Below are experts of layer 11 (counted from 0) of a mixture-of-experts language model. Rows are named router (the router's row for the expert), gate (a neuron's input weights, with its number), up (a neuron's input weights, with its number) and show model dimensions 128-255. Each number is 128 + 24 x the weight over its row's rms, rounded and kept within 0 to 255.
After each expert's rows: "comes after" lists some tokens at least twice as common just before its tokens as in all text. This comes from a sample of Wikipedia text that the model never trained on. Tokens count by the router's weight.

# expert 9
router [138 168 167 107 131  90 130 126 104  92  97 129 104 158 124 156 154 174 142 125 123  98 142 144 117 140 100 116 129 151 140 139 142  88 102 176 137 133 119 139 108 151 114 130  93 103 152 124 134 108 103 113 141  88 110  70 139 159 180  90 125 114 116 132 160 115 137  97 105 102 138  99 134 123 138 142 119  89 108 115 137  88 210 105 104 171 148 139 129 128 116 117 101 131 146 107 125 157 177 111 131 162 123 116 118 146 138 111 114 103 180 130 138 107 136  99 102  94  98  80 159 125 127 157  99 120 109 147]
gate0 [101 124  76 170 132 148 132 176 115 143 158  88 129 137 102 104 145 116 132 141  93 165 112 107 125 123 127 117 129 119 117 128 107 140 158 117  84 122 130 158 148 113 117 164 115 108 142 143 144 117 125 122 135 102 129 153 127 179 127 142 136 114 158 111 137 155 126 150 158 119 139 142 170 110 136 121 136 140 141  73  65 160 145 150 164 113 102 126 187  95 109 177 144 123  95 128 133 140 110 110 125 107 132 139 134 124 114 117 119 113 152 156 126 100 128 110 134 136 137 105 112 146 131 101 127 121  90 120]
up0 [142 106 163 135 132 131 126  91 157 111 108 145 132  88 137 124 115 114 108 119 136  77 137 128 167 109 173 144 130 150  95 148 113 126  99 108 133 105 129 128 108  86 161 104 111 129 110  94 160 105 147 113 130 168 139 130 117 109 145 189  43 123 111 129 159 122  84 152 138 159 102 113 125 142 119 117  89 147 116 113 136 151 127 132 134 155 147  97 103 110 155  82 162 161 127 117  89 133 120 158 142 138 123 149  98 122 155 140 132 114 111 142 143 143 141 135 133 143 151 161 129 165 141 117 115 166 153 138]
gate1 [116 129 110 133 169  67 119 130 107 110 144  85 122 176 203  94 128 112 152  98 109 168 117 153 137 131 131 124 117  95 106 160 125 123 173 101 122 128  96  91 125 130 145 110  87  52 134  83 131 131 145 110 143 125 136  70 148 117 132 150 111 140 125 117 105 108 120 131 126 165 117 136 150 161 103 109 142 127 130 191 167 140 147 123 125 111 124 156 178 128 154 130 144 139 106 129 132 140  90 144 103 125 100 131 115 132 132 142 160  92 128 113 138 150 154 139 152 122 129 139 123 119 134 102 145 131 138 186]
up1 [122 149 115 112 165  84 141 159 138 130 159  75 100 198 161  98 121 169 167  96 165 135 133 136 125 130 126 136 129 115 133 145  94 143 176 144 155 128  93  94 124 160 140 101  93 112 138  85  87 122 132 119 116 137 157 120 142 119 120 107 146 103 138 119 103 113 145  94 107 167 176 110 122 132 118 154 132 128 133 143 128 107 159 105 148 133 119 119 132 127 137 123 136 101 169 149 152 148 116  86 121 129 104 119 126 150 122 118 109  97  96  98 108 145 162 144 103 127 119 161 141 114 100 106 177 127 125 160]
comes after: " | ", "| ", "2", " |", "–", "1"

# expert 11
router [134 141 126 132 166  94  91  61 107 149 154 179 106 115 101 144 124 136 112 117 142 117 122 136 118  85 113 160 154 116 158 163 138 160 159 149 127 112 124 117 106 149 121 120 109 150  85 136 159 120 162 146 121 126 154 155 122  88 105 161 156 131  86 184 166 104 124 101 173 130 152 151 137 109  92 105 107 127 115 143 115 141 139 182 156 179 132  97  89 150 130 138 164 114 108 146 142 118 122 176  88  78 148 133  99 114 119  91 125 138  92  73 118 111 105 146 131 129 149 137 148 126 127 125 113 126 118 129]
gate0 [ 98 142 110 131 128 142 154 133  95 115 139 157 101 130  99 164 162 133  98  91 138 114 138 129 144 106  78 152 116 171 134 134 146 137 153 129 126 110 129 125 138 138 116 167  85 140 102 149 135  94 134  97 117 126 116 109 124 125 141 123 177 141 155 104 177 123  88  85 150 121 134 102 171 121 137  99 131 130 101 120 132 116 143 151 136 162 102 128 120 131 160 159 157 105  99 130 113 122 160 141 112 114 145 169 137 122 135 110  99 118 113 146  96 109 170 137 163 181  84 109 137 104 139 121 134 113 116 136]
up0 [147 139 169 152 117 155 160 140 136 122 139 153 138 145 111 117 121 121  86  81 112 105 114 126  89 103 121 159  96 163 112 117 115 104 128 110 109  98 101 127 135 166 125 154 107 147 167 145 122  93 143  53 116  94 125 114 171 119 135 137 119 132 135 146 150 155 117 106 144 139 113 122 194 111 121 107 107 141  80 122 100 131 113 149 150 140 127 141  90 161 106 122 128  68 204 173 114 112 168 155 120 138 150 127 116  99 142 127 158 123 168 129 116 112 132 156 101 163 120 123 107 111 128 130  93 147 124 132]
gate1 [114 137 149 136  96 117 116  96 118 131 134 135 124 101  94 119 129 121  91 100 115  95  98 160 152 138 126 177 143 160 145 111 137 142 136 164  89 127 130 180 112  87 141 162 138 118 116 112 108  76 113  84 111 132 139 157 109 140 127 123 141 132 118 123 168 163 135  89 142 100  85 130 108  88  86 105  93 175 153 104 120 133 134 143 125 131 132 111 126 151 132 165 178 113 114 136 106 108 157 118 118 102 120 128 162 169 112 143 144 121  90 104 120 115 108 163 159 144 130 146 110 148  82 147 156 121 109 143]
up1 [153 130 107  80 103 138 143  83 122 128 140 141 127 130 130 123 157 147 104 163 144  76 149 163 115 124 115 125 142 100 154 154 145  84 141 136 139 130 158 135 147 139 129 137 155 110 126 148 135 149 128 181 108 104 131 120 158  82 159 120 137  81 118 157 122 116 115 135 129 160 172 131 122 183 138 126 129 111 136 143 119 114 148  96 102 143 130 177 125 138  89 142 130 140 103 167  99 131  91 116 101 151 121  85 107 152 155 107 126 147 150 108 140 164 152 109 109 147 123 138 129 103 156 110 127 179 112 105]
comes after: " | ", "\n", " |", " |  | ", "|", "; "

# expert 43
router [135 179 141  97 120 120 142 145 152 168 164 131  91 141 100 128  96 113 125 147 164 116 134  78 114 152 114 114  90 124 133 100 133 145 144 168 144 107 150 165 138 155 128 127 150 134 137 163 111 128 151  96  85 116 146 166 112 103 127 135 112 108 131 163 143 141 114 103 174 108 128 138 136  96 136 153  79 129 134 131 106 119 141 110 139 152 143  81 119 123 110 159 109 104 174 173 142 117 137 121 117 127 130 138 143 102  84 146 140 157 117  99 145  79 146 190 155  77 161  81 141 130 118 177 120 114 116  92]
gate0 [128 128 136 139 148 113 134 118 107 133 104 109 117 133 107 129  86 128 139 129 153 145 191  73 129  78  79 115 155 135 175  90 133 125  94 160 147 117 125 124 109 167 118 120 130 125 100 142 141 107 145 118 108 132 120 123  96 142 141 153 135 155 158 121 170  83 140 115 162  69 159 148 121  57 140 139 131 125 188  97 162 101 137 128 150 110 161 100 124 169 134 111 116  88 140 150 115 111 134 185 126 120 132 116 108 105 117 122 118 100  90 130  80 130 177 160 118 135 133 159 154 104 147 125 117 145 117 176]
up0 [140 170 157 104 152 124 156  86 151 117 148  97 123 153 175 128 130 147 111 129 129 130 131 126 101  96  53  87 146 159 139 103 187 162 140 121 161  65 139 137 105 150 141  96 120 102  94 120 120 130 165 137 131 141 128 165 117 117 108 149 125 161 110 115 113 132 162 114 130  83 137 114 123  84 102 143 148 132 140 114  63 133 127 118 115  99 153 104 112 124 110 135 139 119 128 158 144 110 142 155 125  74 166 119 125 151 142 141 122 133  85 111  80 134 162 146 141 148 149  89 147 106 134 166 134 133 121 136]
gate1 [133 142 168 126 128 138  97  73  89 129 154 130 110 135 130 164 130 116  78 143 134 160  98 169 175  99 136  89  65 116 164 149 140 129 112 124 135 141 137 169 160 117 101 131 116  83 108 141 125 113 180 126 156 115 107 136  95 134 107 125 135 177 111  77 148 114 115 125 125 164 143 160 135 134  81 128 132 161 145 134 136 140 114 178 156 135  88 126 130 135 149 114 116 119 134 125 190 165 132 106 180  83 142 130 149  99 164 123 127 106 151  79 120 145 115 115 105 115 126  94 152 137 119 136 177 164 110  88]
up1 [142 119 164 142 122 121 142 149 120 118 149 107 146 129 116 135  88 136 135 134  99 124 135 127  53  90 107 151 182 133 144 102 157 146 132 124 149 102 112  69 132 118 119  83 138 125 131 127 130 120  79 152 144  98 124 104  96 113 108 168 126 119  66 123 140  96 180 126 125 124 131  68 129 124 144  96 146 120 117  67 155 119 162 120 110 159 131 124 147 159 147 153 122 158 107 133  65 113 122 140  97 170 168 102 124 181 145 143 107 124 124 184 105 131 128 119 109 104 125 152 162 158 111 153  78 133 128 119]
comes after: "2", "| ", "1", "\n\n", ", ", "\n"

# expert 58
router [142 172 129 125 121 118 128 102 101 118 149 150 157  98 109 115 147 136 124 110  83 107 128 107 135 139  96 104 127 179 116 136 100 151 159 118 129 131 119 114 118 153 138  89  96 130  96 128 116  95 147 129 116 167 138 142  96 135 116 112 153 132 113 144 118 100 121 124 136 112 176 142 123 152 131 138  83 139 126 124 146 167  90 133 159 148 132  95 102  91  95 148 164 110 119 117 120 123 180 130 105  69 115 148 126 104 101 124 129 107  87 140 176 110 146 111  90 123 154 167 151 178 130 128 134 124 148 141]
gate0 [143 118 110 145 110 120 153 121 114 106 133 112 162  92  96  94 138 107 133 117 149 144 167 145 148 134 133 126 127 126 129 161 123  89 100 154 108 124 139 205 102 127 104 146 144  99 151 138 135 120 108 161 112 145 145 131  92  90 160 116 133 115  86 133 174  88 171 136 168  85 170 162 147 136 103 113 113  98 158 160 161 146 102  82 135 141 176 102 137 149 105 178 103 142 127 146 104  70 116 115 160 170 106 114 149 148 111 109 117  99 163 167 107  70 109 136 113 128 119 128 142 131 104 169  99 147 146 123]
up0 [103 114 127  91 103 138 134 135 161 130  94  94 127 160 144 182 130 129 128 127 119 131 159  78 119  98 146 157 133 127 151 123 132 110  98 146 160 120 126 122 155 146 164 154 120 131 133 189 102  97 158 131 143 114 148 110 177 136 123 179 131 125 155 135 106 146 104 109 114 137  86  86 121 111 140 126 163 146 113 145 122 123 175 116 103 103 111 124 130 118 141  87 111 175 120 174 128 162 116 121 100 146 149 133 106 122 130 106  92 166 122 126 144 114 104  92 133 115 145 114 118 118 141 144 187 144 176 123]
gate1 [ 95 146 150 163 121 149 123 104 133 107 128 144  93 138 126 153 104 165 118 136 104 163 109 153 137 150  89 119 130 113 107 135 121 109 121 122 169 109  82 132 150 126 132  96 111  92 141 130 130 100 150 114 124 123 129 136 113  88 142 143 127 103 132 138 128 115 145 134 180 149 117 124 147 102  76 133 123 128 106 115  63 129 144  86 134 162 134  77  96 128 117 140 194 123 124  94 131 140 132 146 164 156 147 102 117 122 138 127  98 106 172 106 100 146 116 197 150 118 129 151 143 109 122 132 134 136 125 143]
up1 [115 133 135 147 126 146 129 149 117 137 194 156  70 163  70 127 112 126 136  95 175 146 120 167 163 170  93 117 132 136  93 140  83 134 148 156 152 135  87 137  98 117 119 125 114  98 143 116  97 136 162  96  87 121 137 154 122 114 127 152 138 115 119 140 148 164 148 137 191 160 124 113 164 132 120 146 127 139 133  96  93 119 121 108 206 165 152 123 126 147 116 147 164 135  84  90 132 115 146 138 118 140 129 121 103 146 106 145 112 112 141  97 117 149 145 118 137 100 108 166 113 118 135 160 117 137 100 101]
comes after: "\n", "-", "2", "- C", "- P", "- N"

# expert 56
router [115 160 143 111 108 126 105 166 114 122  91 150 100 126 101 173 130 169 150 179 100  97 108 143 106 175  92 168 106 143 131 106 140 127 123 161 136 140 117 123 111 153 127 150 108 114 129 103 101 118 111 134 129 122 125 136 137 170 199 143 139 123 123 143 152 156 129 113 101  89 138 106 123  78 122 137 132  90 140 125 117  86 160 115 105 144 168 115 106 134 109 137 127 103 109 144 180 120 135 114 146 106 173 110 184 176  93 122 116 117 124 128  73 120 130 129 107 135 105 127 156 114 108 116 151  97 130 135]
gate0 [151 108 135 149 137 135 150 149 171  92 116 125 152 138  87 165 132 126 122 119 130 156 109  95 132 106 147  95 130 143 123 125 109 134 110  84 146 115 162 132 177 116 124 172 129 120 152 110 128 155 127 116 150 157 109 120 130 158 148 124  82 131 154 115  94 134 112 154 112  76 124 110 161 149 137 149 127 149  93 113 112 151 132 155  90 108  97 106 143 109 103 126 105 146 100 130 172 107 114 133 142 158 122 149 162 108 131 141 116 148 177 167 115 132  88 137  94 147 159 125 190 122 185 125  96 140  75 154]
up0 [149 141 110 114 119 107 140  89 115  99  87 106 123 129  68 110  97 172 127 137 170 139 137 140 132 130  95 149 152 110 183 157 151 106 107 128 123 121 166 161  98 121 113  97 150 117 134 131 121 130 134 136 105 109 126 134 133  74 136 153 164 100 136 121 127 138 130 105 162 114 138 116  66 130 139 131 120 159 145 133 141 130 140  95  93 168 151 125 106 180 129 111 105 137 130 105 133 134 122 118 142 156 128 114  68 124 128 118 101 113  93  76 124 128 106 143 148 135 175 146 140 107 122 148 116 154 132 155]
gate1 [149 104 142 135 112 118 124 165  89  70 125 166 107 160  90 205  89 154 126 156 101 129  82 149  91 142 107 146 137 143 132 129 125  99 133 174 132 160 107 131 132 137 146 147 114 110 170  97 139 169 138 120 155 144 106 143 110 139 124 185 116 134 125 153 137 121 116 119 119 125 194  99 130 107 109 119 122 117 171 140 125 110 124 120 115 143 118 159 128 148 130 117  70 129 131 175 116 130 145 125  99 152 156 123 117 166 131 121 114 164 140  80 137 112 117 116  80 120 131 126 183 140 156  95 130 177 127 103]
up1 [146 106 128 107 122 149 162 107 112 126 133 109  88 168 100 114 130 124 147 178 128 121  75 156 116 129 168 120 150 110 159  86 114 130 174 125 180 148 154 106 144 149  97 128 111 130 162 134 148 110 171 172 145 100 114 182  91 142  94 151 131 118 175 151 156 157 127 206 107 142 174 121 135 107 108 135 170 129 132  84 124 125  63 133 138 135 132 141 162 169  84 119  72 125  97 131  95 135 136 110 137 100 109 116 133 152 145 112 102 171 105 125 158 121 177 103 130 148 142 145 141 147 129 127 174 152 127 124]
comes after: " | ", "2", "1", "–", " |", "| "

# expert 42
router [114 158 146  87 118 137 156 127 152 124 138 154 153 152 120 132 130 119  96 101 121 166 159  80 105 128 139 162 155 154 167 163 150 109 144 124 107 162 138 125 155 141 131 159 153 106 146 164 158 121 158  97 101 126 127 104 142 129  81  55 120 107 138 143 109 141 115 135 154 154 123 141 133 139 150 109 118 135 131 170 147 156 129 133 161 140 115 114 105 137  96 103 133 104 139 137 137  84 117 132  95 124  88 119 113 129 158 116 113 168 110 114 103 131 122 125 151 157 149 144 111 116 163 123 122 127 128 140]
gate0 [105 144  86 127 108 149 105 123 144  87 187 132 142 150 137 131 155 127 124  75 149 152 163 151 135 118 129 126 132  89 134 122 121  95 136 145  92 112 167 159 105 134  98 170 124 104 147 132 124 108 159 108 110 140 123 111 150 121 151 124 114 102 141 133 138 139 124  95 125 126 127  88 158 127 137 136 136 129 121 154 130 126 146 155 109 158 127 133  96  93 118 187 119 127 169 170 139 142 197 131 125 119 120 167 158  78 157 152 121 127 140 124 161  80 132 127 137 115  73 129 129 113 144 110 163  87 126 147]
up0 [124  96  90  92 135 147 164 157 132 111 135 115 119 154 138 125  94 114 146 136 151 131  94 126 133 119 108 116 102 109 130 130 153 137 127  81 170 146 121 128 105 160 115 108 149  95  95  95 124 131  98 137 115 136 141 125  94 173 148 112 140 104 122 139  93 139 141 121 126 128 173 103 117 115 110 169 108 102 133 149  98 144 144 109 145 171 164 163  98 116 108 127 120 120 107 134 115 143 129 103 133 190 145 133 113 133 127 110 111 157  85 167 108 132 142 132  85 155 153 112  90  87 147 166 170 187 129 160]
gate1 [ 57 132 145 149 118 188 117 107 129 141 157 176  92 166 132 117 117 147 125 115 118 145 181  91 123 120  82 131 165 100 135 103 141 119 156 142 150 152 125 164 114 153  98 125 115 126  87 152 160 126 118 152 103 140 131 113 108 126 131 138 135 128 121 130  99 128 137 116 135 157 116 115 107 136 104 133 161 163 122 162 162 114  77 143 118 142 129 137 161  69 143 127 137 124 140 154 127 138 129 110 103 143  94 121 106  77 144 113 150 146 118  84 107 108 109 141 111 142 149 112 121 114 129  92  94 119 136 107]
up1 [ 83  98 131 100 123  94 113 108 178 132 106 124 141 116 149 151 150 155 125 101 131 108 114 123 132 136 131 107 117 132 157 137 180 104 109 134 141 128 128 119 136 126 117 116 141 165 159 103 134 163  82  88 120  90 113 100 125  87 119 137 149 157 142 185 121  99 130 116 140 116 151 140 156 102 136 124 131  93 136 138 120 101 111 143 119 134 183 143  95 170 107 104 114 121 133 123 118 173  88 141 151  93 139  69 184 112  80 118 148 129 117 145 159 148 142 148  86  89 155 116  97 129 126 129 187 114 130 138]
comes after: ".", "==", ", ", " ==", "===", " in "

# expert 21
router [170 158 174 117 139 154 127  86 100 145 134 163 142  96 136 133  96  98 186 161 104 133 103 145 115 129 142 127 163 125 136 170 110 144 147 156 120 152 121 132 115 164 108 120 108 153 117 151 138 133 118 123 123 146 142 125 103  98 149 120 142 128 119 142 119 117 148 121 178 157 146 174 104 128 120 150 145 144 123 120 141 130 104 145 163 150 147  93 163 131 101 117 111 128 185 130 168  89 125  89 107 100 107 152 149 134 114 107 131  70  94 101 133 109 119 136 136  98 148 168 146 164 114 169 116 143 144 143]
gate0 [142 129 113 114 173 159  98 139 106  97 125 130 113 116 144 122 136 109 169 148 150 181 115 123 138 122 136 101 133 115 114  96 129 127 114 137 137 125 137 166 196 126 140 136 112 141 141 131 131 127 139 114 153  89 122 102 109 107 139 135 111 104 152  96 125 126 177 104 127  81 134 111 123 141 130 165 102  96 185  57 101 115 136 121 117 141 104 115 131 182 131 129 109 105 122 140 152  91 133 145 161 177 134 176  87 185 116 143 135 138 124 101 126 138 118 144 144 106 152 133 144 124 148 153 142 112 166  94]
up0 [132 137 145 111 120 128 109 104 128 115 101 156  75 124 162 125 171 134 120 175 124 141 108 147 149 136 115 138 122 119 119 149  87  98 128 115 142 119 108 151 128 129 105 174  65 112 114 146 153 140 131 125 147 125 141 109  96 124 152 153 121 109 121 161  75 114 115 157 110 165 141 113 145 134 134 134 120 128 114 123 128 140 137 123 133 143 131 131 137  61 134 111 138 168 149 113 176 152 118 126 150 103 178 145 111 132 130  82 107 138  83 127 111 138  76 109 140 148 143 153 122 134 144 116 104 132  94 110]
gate1 [ 66 137 121 169 106 189 141 151 100 123 110 120  88 131 123 139 113 141 118  57 129 113 144  92 121 167  81 108 126 153 124 135 115 146 131 135  82 111 123 126 109 138 148 130 111 138 106 125 146 155 122 157 121 133 152 117 146 143 117 126 127 119 163 148 158 121 114 144 124 149 135 146 127 133 132 144 162 137  94 100 102 129 132 113 139  92 119 139 165 122 113 133 104 102 167 167 115 131 124 107 113 112 121 129  89 181 178 122 110 116 172 130 108  94 115 152 158 136  99 140 143 162 101 124 126 112 135 130]
up1 [147  97 111 156 162 111 138 152 124 128 117 129 121 140 165 121 100 131 118 152 121 167 108 141 117 102 135 120 101 161 132 113 142 141 126 120 153 125 121 110 179 113 130 131 131 112 197  97 116 113 151 141 143 135 105  81 143 160 137 177  95 126  87 130 104  90 118 102 103 105 136  76 142 165 107 148 128 140 129 112 143 154 136 164 128 143 117 130 101 139 131 165 170 114  84 130 164 123  95  96 136 163 143 148 140 143 140 123 129 157 139 138 145 187 115 113  85 144 109 140 123 114 203 131 177 109 135  99]
comes after: "\n", "\n\n", ")", " |", "==", "-"

# expert 29
router [160 196 187 140 129  85 144  59  81 136 150 136 125 147 126 124 140  93 120 120 114 116 128 147 102 168 112 152 128 148 178 159 100  97 111 157 144 135 142 128 119 163  77 120 159 122  97 116 127 131 115 152 111 120 165 136 115  92 152 100 116 147 147 149 123 165 119 140 145 147 143 153 104 117 118 152 125 160 138 136 108 153 121 132 131 102 142 139 125 162 130 149 148 135 165  72 140 145 138  94 145 109 119 109 136 132 108 149 140 128 134 140 144 133 156 130  87  93 133 139 162 103  78 139 128 174 142 148]
gate0 [ 98 178 104 191 105 112  75 142 117  74 177 123 114 109 113 170 124 136 109 118 132 113 171 146 115 120 128 108 168 141 155 114 175 158 110 124 138 109 114 116 124 117 122 138 129 147 137 153 128 102 135 147 159  88 139  98 157 113 121  90 167 141  94 152  99  81 119 122 133 145  91 128 164  74  98 149 158  95 126 145 110 139  84  94 129 158 105 108 132 139 154 141 140 127 151 163  99 121 140 129 113 131 132  99 123  93 126 127  97  90  95 109  85 129 135 140 114 104 102 139 140  94 125 141 112 139 131 127]
up0 [104 154 146 171 113 107  98  94 148 138 166 155 115 131 124 120 138 102 127 131 115 107 144 120 142 145  66 110 114 126 160 103 134 124  97 146 127 172 150 138 138 123 117 146 165 207  92  94 133 148 156 139 129 116 131 130 116  95 138 129 141 143 143 137 104 118 131 116 144 149 100 164 111 144 155 177 134 106 132 115 123 153 103 129 114 151 106 121 135 124 161 109 122 174 193 109 142  46 117 134 128 141 144 160 121 129 160 105 107  86 116 119 125  99 108 117  98 104 141 129 151 118  92 132 133 155 128 154]
gate1 [134 177 136 168 151  65  99 115 154 117 123  87 154 113 162 131 135 118 169 140 121  90 112 109 110  88 112 135 135 102 162 125 128 122 102 133 142 152 176 114 155 131  51 119 186  99 187  84  98 123 129 142 155 144 137 103 126 119 147 123 114  94 130 104  90 111 143 123 132 140 128 117 122 140 136 126 130 152 144 124 107 135 154 140  95 118 153 130 127 107 145 120  97 128 139  81 132 138 145  93 140 137 128 113 128 169 115 168 153 104  88 129 159 159 130 117 106 159  88 132 122  96 136 167 109 123 110 113]
up1 [130 148 101 135 168 160 100 112 140 146  71 103 127  93 103  89 159 122 150 143 156 150 128  96 113 100 103 128 143 131 126 128 110 104 105 156 141  79 140 119  94 122 149  75 170  86 132 123 117 171  94 157 102 149 122 142 121 162 132  69 141  88 138 109 122 141 143 107 129 140 110 100 155 128  98 163 118 129 186 151 140 109 158 130 164 122 161 142 145 175 123 114 133 218 138 112 171 123 111  98 133 133 148 151 116 123 101 132 146 103 125  91 148 172 127  94 129 155 124 134  94 120 103 113 122 127 103 161]
comes after: "\n", " | ", "-", " |", ")", "|"

# expert 44
router [143 152  98 105 115 133 124 123 124 133 156 122 131  89  86 129 119 131 114  81 151 166 126 129 170 107 157 153 102 140 153 163 153 155 130 106 163 113 152  99  94 109 107  88 100 129 137 130 105 141 147 116 121 126 120 138 128 102 135 103 133 127 139 160 141 140 118 144  94 110 124 113 107 127 156 118 108 101 104 138 114 134 172  93  99 141 155 114  78 158 113 117 138 144 139  62 171 158  97 109 105  90 142 124  84 127 165 152 148  92 158 130 118 166 142 145 132 116 113 157  87 109 170 103 160 138 110 132]
gate0 [ 87 129  88 146 157 158 146 125 157 104 148 152 117 137 111 157 152 115  98 110 108 115 116  93 124  85  98 105 141 121  94 123 146 151 133 109 129 125  89 135 115 111 120 124 144 129  91 138 164  98 161 130 145 113 148  78 106 139 156 101 146 126 151 148 115 121 118 100 146 162 161 145 130 101 117 146 101 125 135 154  89  87 122 164 126 167 143 146 124 107  95 143 117 168 108 129 136 179 147 150 138 113 110 106 159  95 135 123  93  70  83 145  94 143  95  91 124 132 127 136 134 126 124 142 112 104  85 129]
up0 [ 76 153  85 128 124 134 142 152 162 113 118 181 103 113 117 150 120 125 124  96 128 139 144  91 133 118 120 121 113 122 115 114 177 142 153 117 156 148  94 152 110 120 122 102 134 144 103 142 160  82 171 125 132 139 168 111 118 124 130 105 145 111 159 133 133 106 176 114 151 177 128 148 133 121 144 130 131 143 123 133  72 114 131 122 110 193 149 118 117 152 100 128  69 124 113 149 141 176 124 103  99 133 104 108 112 137 149 114 116  75 135 149  73 106  79 100 134 156 148 156 125 113 150 127 138 119 103 131]
gate1 [111 156  92 133 125 149  90 116  99 122 119 131 116  94  99 132 107 133 162 127 155 151 152 112 133 127 110 101 128 147 128 115 114 148 122 120 104 135 115 154 166 116 151 160 151 128 134 137 121  88 122 128  54 131 106 131 128  94 136 115 120  94 127 151 114 103 145 115 152 116  92 134 173 112 168 131  85 144 130 149 101 141 133 178 105 112 133 147  94 128 120  92 133 147 173 163 130 121 108 139 108 140  93 135 108 112 105 152 136 110 142  80 102 123  90 165 175 138 156 170 127 139 135 107 120 185 147 138]
up1 [ 97 153 189 137 130 128 191 120 131 109 143 128 146 167 151 108 118 126  98 113 118 124 132 132 100 119 159 159 125  92 131 150 125 132 134 108 148 100 106  72  74 176 136 147 139 123 186 156 146 112  98 106 153 131 189 116 126 133 112 108 140 171  94 129 145 142 107 129 161 143 159 125  95 142 131 120  99 110 160 103 118 143 129 105 161 156 129 104 148 131 137 132  94 145 128  88 109 134 140 140 187 100 151 103 134 141 123  89 137 133 171 111 156 127 137  92  93 128 116  48 119 142 153 134  98 147 149  97]
comes after: "0", "\n", "1", "3", "4", "6"